Experts of a small language model: width 128.
Below are experts of layer 3 (counted from 0) of a mixture-of-experts language model. Rows are named router (the router's row for the expert), gate (a neuron's input weights, with its number), up (a neuron's input weights, with its number) and show model dimensions 0-127. Each number is 128 + 32 x the weight over its row's rms, rounded and kept within 0 to 255. Numbers have three digits each.
Before each expert's rows: "gets" lists some tokens that make up at least twice as much of what it gets as of all text. This comes from a sample of Wikipedia text that the model never trained on. Tokens count by the router's weight.

# expert 25
gets: "0", "19", "5", "4", "7", "8"
router:080165140121107103132128109097142122124120112171156181136109084135145126103134061131118152173152096103093136126138166123155118091170187169157160138146068117139152146047133112091138146167142133104094118158117182151138144130145157165177066082096164105117120119131086016081113102105168059134181140150182066125120070114136106137121113071104117128160082081158119095163117153163160165124133
gate1:112163138158080164155125110103088177157181094120067193089105151080068164086150132161142111104140157155185176125107095150161155028095151162128134144129110151068098091143160166160107124133119107109127154158166181104092074181115092066141137112111169178187133119112117135143093156166147098075118130150141150115116083092166104127115159180143143142118107154095102120126095140096167157166146
up1:066097169076102102071173120158083151117143100150151147075187135117147139047147074139118109165172115067111112129150188161132117118088132102100147161143125090075147147195118132128104150118174170110088081115119096071137165157133104105163111135125115129108117093163146084094140116109197104145152089100103131150149094092125141182217090112158121144112127167087091169163151173136164123102118
gate2:103115095136147132141178136159137124135126132159122123106100088183186179163114091065108176106143078094131102067093131180139103131159125153119122151119100134160096098105078136102156133144118090107128086092167121145126169098093163198113145116104098136187134161095169147145131157095073049123122068137147111122109068060127113127135093143155076071109107093187117122069107138161107191077098
up2:177125147117140131180104125113165196104125086151086132164127134191086140076085062156124093123175064105180111097088142086173115070138127136164120161130120114189067130150126125152191126110123163168100110102142162149118139169119178140096128126136162101190144100089183158137110117096146113109125130118108159168119059098145111177172136171134103165118075096171115170148110124141085078138078
gate3:151180145169153154147166109141144100169152146113151095169133091095177130102186098120154069135137110103089112165144175088110147154181129133102109148107126102158180221111100162053163174155082139151120131108154129133101097142116120156131108075142124139099120110150100146106193171145105064103103154168234109105089076145162138133098082135076129120186152114097109125142164174108143134133112
up3:103153104195095111120088164168107084174121162139138140080171153127084111110154121095158164170113137116146128170102146126104090051105125134070128130085124161155125100124094134117205139177132113142091111158050105140135130113163126119099122118114152156132131111134140145143050171109096129178157134150171125104164129122107103067125110174200093074131138200110163176162176172075184150119106
gate4:096158110170125134156132094085091179141153177086131149112126092112145130113097051161081167181121161156060126162092125144126060102147161140112118143157098096097177111131135136138133162121080159124160126109148132129152133146143170145123071105119148039138122101127197128122064130131126143100119093162100140177113123106151092119151073163190126194120062114165055081111118110199127122147124
up4:124148096174131164129162061127139152133101152099133220116162113124150152128087109165098123163124114127143142170120146133133089132132073199161139116164127066111134122122122113098116120165133113154158139146156161134166096115188151165105078143115190070089138095102156134143098132182080093179129101133113090191107199137155153152131081145215079185109141155106106123151135102147107152199081
gate5:087131092172064055087142203149143099142097170121140129096111145063121084148167120110164104088169091135088096134158147112151138145160117135156147081115128125200190208114146102075150090123112115149113128185096080098158155143113127088102109108145133138117142115130153135127123113095166146166136122117152179178090117127131088104185099109157178147165103090180098091127078184096114181128098
up5:152147138152147105155156149142130162107129157092071116177135091131075136132131157104100197126136145186159160117133121167092149127079106129089114194109057146085134138158134138113102179161143190125133081081186156144096142129168117134156098097101084083130120172127165106135118154125072168147084170127132027164136062128141129125130137130114138168079093166094136167137198137169086106174105
gate6:108106116136105083126108125127128117110145108171101132152079109143082087122136140154131134136130133098076083138085169144100145123171167083105133075154091096116189149121115103142152149153154167109076145147132183121170133145114123153161071165122174135215188070140161113115110083192167140052174125089144137158162136098161132100100186122123106107122188105139136056194158143190116168144154
up6:074154093114062143122111183101153095138107118104134154041105080099092205091123137171080119110094158161163116097102146160170110106142184077134112111126105124137110112142103103144121128127173097133120137105106129134019119119163120135139108163180141152112074107167090163115111092090170124157132076149122091029146123086135091171142149133114166108095132161104164098127136105110184085119124
gate7:102113143170140083168107144116153138105119133113156060145077136092111135096127155179114133125081118096136115083130125206112185105051117103092122165141169135080160199155094155110173113132152133127121161085185137095097121128191090144184133098130145106150125126141128113139079075147153160119167117108135121118187083124149088091150131109127117092040120179177128159064128115165151063131166
up7:152122089152124093143094169124110148122116088131132131150137144145165093105145149125122062146115192126080164150138145101136045112069059123148086074138137211092115119134142103168124124193126124123152134127130126146097161182105075163161136178168071110227105110108120112141159098122177103137163094142149132123156099123045128173136112119147117187142095105135081118137082140119082114173088
gate8:110149167113148111151141161137085132134173101117135160128125094152160108118179148139149154090114101089179158110123135095128138127131149126153139113143127069104122193160151079141172165166167172133127195082184120091119128150122149123086186147159128085126158195155126121130185121071155102139113124079099109178147126177163077117081225134094100165152052090137101065141089181115148163122131
up8:143109117132116130184176147110152136096101102157173161150141077203180164082136122136123107091139128099127052221158140125110169115145177128131116161100132143112165124158116153130152099172090118078102187126138135131120098067082084132142136109179074108151128131151164141118142114096117137143129093110216030120151131126103104131081157149090182121148113124099067118130073170091140105161128

# expert 22
gets: " (", "–", "/", " /", " –", "{"
router:109187190126162103170131132109125146099114137116149131107122106143153106147104113104103143155224139194128116129213131145128098081166146129186122068123076172160142152093109092109144165125134130120149106122130206127088138145111105193129063082134191098126148093092070098106133119104172070111125166102108144124179120084125080115134128087096150157173067100131087106144086105133158150125093
gate0:077122111147172138148116187141100149121103132135111130075157097136124160145183094132153150130090148142094083107117143131079145067098113113175209052182129154191144128180162053139150153160141156186088161113159163119103126111161137091085075182134149178175121136158111102187168120106107105111103189115122174114137121141105183113137150070141171122119105131182145154105145100164116128159132
up0:167133138113140106063117073082141114131067132146126116099135134148127187111117197118117081150165102134108163081107174113099133121133155106093192165159146101148040118148107136132145103086140139161179149056162091154141126118159090104169113156114087103152115117196123054144100205071079101095120141149108131085127131113150194151098101119155114135171111111178090132090098125159107157167125
gate1:149105140065088139158160169151118106163168102105135137169136151187083069089123168127049147164191164153146094125131103107085097121131124121091120096102079155162140202141126147082158111057118107145186151091118137117119122182142117121092139119091122150070123082122099098084108051087121134170108170144115128099144171124175141114127127158110110136167071132109213125168099138157164109124113
up1:154115157129106116071071129145139141161184167170166098126130109158127164110078165085099126097132143141080098090126152133129180113158132098162135087103077128132164144070119155189123152174154168127129185087140095137144046113103144148126152127154181070125125053109165126135164130169122131120038131116111185136153086111114139107197088101103177197117125100100093141149102114146103098161128
gate2:064205131054130082145049197097100146173126085085135138157173149127146138151153085130113130083119108152127072156180101131157144041185122124133134106190106125123121168071152083125175082115113164130160138153110114127139191160108109151144108141113101128119108110169098118072091147172133103151105148123147155126088089109131121159066122107099151132119115176123110128112092143094113138205142
up2:057149090107127138160096177109045137121163096066108113151089174115120145136116113132130138152065100130035143111126116129142138096146094097164129093186094098162115091113113079161151100103123139105088143178127089147163199168081143063077114123157093096152127151138085090104098139144101150116106123118157131061091122123079103141061126113140177089094119131080116117137144148136087107098183
gate3:104122179128143145191135165105086170163099164123131113117166135136163179153145132085122171147151151120197205136126167151153132116144087141136175139112114152121080139133148130106131124176098124146065149106122109176146108098109076132106157177106098140138189088095138180110173161083186070192116119152106110162239132134167158125181111120119148107133110080118093133130162160187141163105127
up3:130140089151169138163197111105127117093139077102084123086170200088175105120111109132138158120135111090093081114088147149089122159111121152056130147133133164123094114167150175159138206131109117133121135122223135088141127105048078186131152141104099146176098114128108126064104117139094129083076041147095094095134134108146136104139174150179085146143148123106117077143131111104121148103141
gate4:175168168139080120146112183059123154115141155154114080139159113144131181057102114130154095106115133169138100133150131095135166107099167083115152104126132139158143162095181115115151078163137138111170171183104126121067127164148116094062134101111181093131044097110155098125086190086152109156160167121148146136171078157139162104146123047135128143135130168118121163130115051112173083104129
up4:149156150136203154119073125078083153144118092138137121099133105067120110149095097125121115108095128139103084168166101112134134162137106114129154115165127120100195081179081106144106180185151102123082133130140146126120135142146085041094134109163068151110140179133110094126170153057094164172145139150181123085097023105123131133131154132152117133101128097124147113144143198057086116096153
gate5:112170192105125084073202072101117191095149115117190160129158162136159167122146138130172121114111050141109142156155129128085162132112149054093163142119147089128149137118145129130128124169188121109111171123143151131157049141054148120152140112168160089108099044167110132139088154172117128094197101111105092190135095103127118178154101111138095169138129123146139150131084086149107122140131
up5:114147170101085106140136107189095097095142094113080189134169112156121098095169153114119197165154113157114132145142122164175068108125138110137109147135097077154046146134147118100163149099156149108134121134107200158111094111154093142116063142151107172147125117103146179159123172131132119136086122102072130107193128104111087097114148137156120132140028080086110169178106135170174127126055
gate6:117111109146044066065076167137165127146144193132146102146098097159095141171088096134119112155140156142128166131121089109089105121111083105128138123141068101111141082048142157162148124158143180091163117152123158080101121128138196169123178162126085113085116099115072016139122141133139129081088138119134138094160077105153090116167123152158097182157115103124148150147096145108145110144094
up6:082140117148166142167099122117138134141164159142107130141166081111109198132103155135107140074169048108154097133089152123137176149112114143158174132139167157148142156113133062117143158179153084127143105077169088100102086175214131092142171152109136111129181095153200138143079160114091104204140137130132164122064106171156113177117154107127109160177136184170111163094095148096125115132155
gate7:171194131150165124153130101097165121131125125174176164123147194167187070150107140101128128153141176163139104147093150142211130125120059103182158087125089107132102097093146076118156078189181130152106079143089093110162122114136121106097078153152081120095122115107128121132156126151109019150116155091073085087128088074112172153161143154141134165159105113112116111148131091122123142109131
up7:140139151167035176139114190115147130102140098112094104110172103138132170108127171106114143155044230167122142110140107111066122138153140139176138095198117136119115099117108087098229143114106184122128161145122097140123151105129166102161208105116160156068097103139141116138103158123148105124153132160140109155103147127117077133082106144157101110160120151091083093144101088159159173117147

# expert 2
gets: " 1", " 2", " 0", " 3", " 4", " 6"
router:104182153129191056117154161101154149123125120141176107130135107115137166045088103126110101124183093128105124086177148099053093085165154190103116105138101170144174180109139145110161127140144131168076100158056165154123148161072097149175111116107168122120124123133123074098142095053178056126165136099139095144154081133113126103117171107121170166151093116126117125173119125108164148135115
gate1:115085135063175132152163087239130151168075096155091068111126059135150059093127104142089125130137123149074165089122187111116077157151116141134113125103107151119122144056164074111148164152133162133114156134134126113149182147145150131103095138144131102222103089156119123140061154159126069120129140115111131103166120099116136090148119145105110127144126115168105115153102141147114191056119
up1:146141156100147114139158143182093080089116121094091108169136133159102109103073170116164102094081091156144151070164122127143149124062089149100160145083055078122153125032131138128172049142113116081113133149156163125177157134086162123104155139150111105086097118115136118095139144142111157112108193055128102099083105154126121145128160195164074166148123131132143173116110184114132078130155
gate2:145145184076096112141092124105174144176121141128119154153148130074090111075092095095118145091151169146071107170178137058090100143124140165156154133125105155134104143186116129155114182169157105132139163096093145141099133124103189126170097141139120142066111131173100079173087164167108161165102180178109111107120134125071185117216108172131118140108103118096130184090105105136184152138094
up2:100122024117154172085178150200129072083080153123113111097107175114115121101099175129155108147113159151148167088142131134164095144085083146088159133163162111114158126134118115132134117122073130135116051140082138124095148081118145131142188093150099072185153139155109103106145145074141066102100081134131129127111128125092128093079078041147143142140115150162180141134108166143163120111176
gate3:084094089170159116107113090147109148178083089099181146160161129105171161120126123127098158155098054062107137186087145134063110081142138088122107105129118136091108096166155143146117117144077128149090142150112174164179121149100168157134185082125186145141124122101106108087097185093111095123142124094142134164088147140172141146138216111091162129199111088104117132111112122188162094105176
up3:112117164204255159204155149078147112069104055133126172153113112126175119089103151098131107132152118117134108140111162138127146143110112101136136153097182156128132160137124071115094145174159091161118140170122144142115134151159143079108151096104172174166150101173163112112113161140051129095122120166188148129132100130050166150121113146107140137147137173147094126092071128101177124131117
gate4:148163124125123097108114161113114174147174165116153156129173077113139118077097076122129056097164122160125157121092125078157120068055169131083126169131112167095121141123110208068132177091125115156144100115104179120072108125169114139123086054141132121161155117094080112120079105088131111171084140133112133114181080153108111043116150101091139129131165134125137139112107112154111155214139
up4:154135120123131098133130140104103124158144165116190198128166077109086147115112114136117051110124133113149174166141165124210186043082184092080107142099086121141109105086103192075162130134104149120118106134143188107081106161115112127108119156126067108155123130088091095152117122144140142047074087173107105148196116159126133111105128104129111115137178130083075125133108137144082113172115
gate5:079134156121124071143115103106142131156120147133135097119165085187108110104127130213101131068159108185138162132153017160085104102111108078111166167141121127136086163150059152126115146120123121100164105162113173212081109104084149162178152095130132077063135091124131143088138130100152171136161074103147117134149132129120119182132168139118158113102150098093165139096129123184157161173130
up5:124191123092137194203066104178077099147108122121104115071164206124121101099070111121157133095107139142072177119143179115179112129121145123154186140138061188162146069131195147100146134121130100131137206137129110144152144140134148053094133153135139151143105136118125117106156108112076121105129098204146148109152101099134112157132133134135108168116096161150111160166156111057120103139151
gate6:123115135062101090109119115067146112084149125136088188146068131094128129081145140123173093112117084108164082128171134216087123127156129132142105122142069151116123153067150111148115171157136169137129136129164212075160112125111113101131103148122145174096118095115139145064151079076079176146144126124116113155141177132099128131046148126112140139148104077116102092181169147154157122134217
up6:144084084099185162149117176094160132137144153129088146114082132140160083105165135043186123120166069140161138163126072128155149059098170102165183149191142067092168057108136094136135117165144146153156159148106101173103143179147116172117135128135099095071139123112173119112148117117113159081124103115135170144160160156087147128148133162152166106182095122058167085129099134127134119140174
gate7:136122111128126094128157147153176134118139142138123082089131126173195099106098116066123143157141127175180113120126131128079113104100168083171133089120180155137115116127109064120119197185135151158136111187087125066115103142077119129137132162125128134130096144117030120139122163115085154240151085144165127151132111130092134143127130132144205152179098111157119163148178102115127128041106
up7:111149144090157094099121093118101180116123136074114169155120114158150091072119061110135151106127120099088157094151099190133160178108116102114162147190074118145147146125071120161193130095060119121122123113104068142086147093157093155166061160122118103123143064175171194134136093138092130076115042168109093171083133134150151090116131102115131176146126150111102107114168165132156144093135
gate8:105175138124158136106076131139093088121111074134124110104106103129183137140132118162122179153149119154152156086105153160159086144184128138073095141189133127114127086128124059181202186107161099091102139158148087150113134120056170131094085114062163102137167148166157172085123111192137127183067148136125119144210117121142142116115100166126197105133100143145150133168105126133092132070147
up8:108151044139124170127161138104080161099117090093124158129098134165225125148194138165141121092133140128096145104080156131170113127135082170079154156126153085127135085148102080131159120113124175153158157109123143207144163129057187130170163161150157187119122112163139094156159113165111134156083131081101105087146110120084069126110193178170106150152105152132092143119133106128147093094158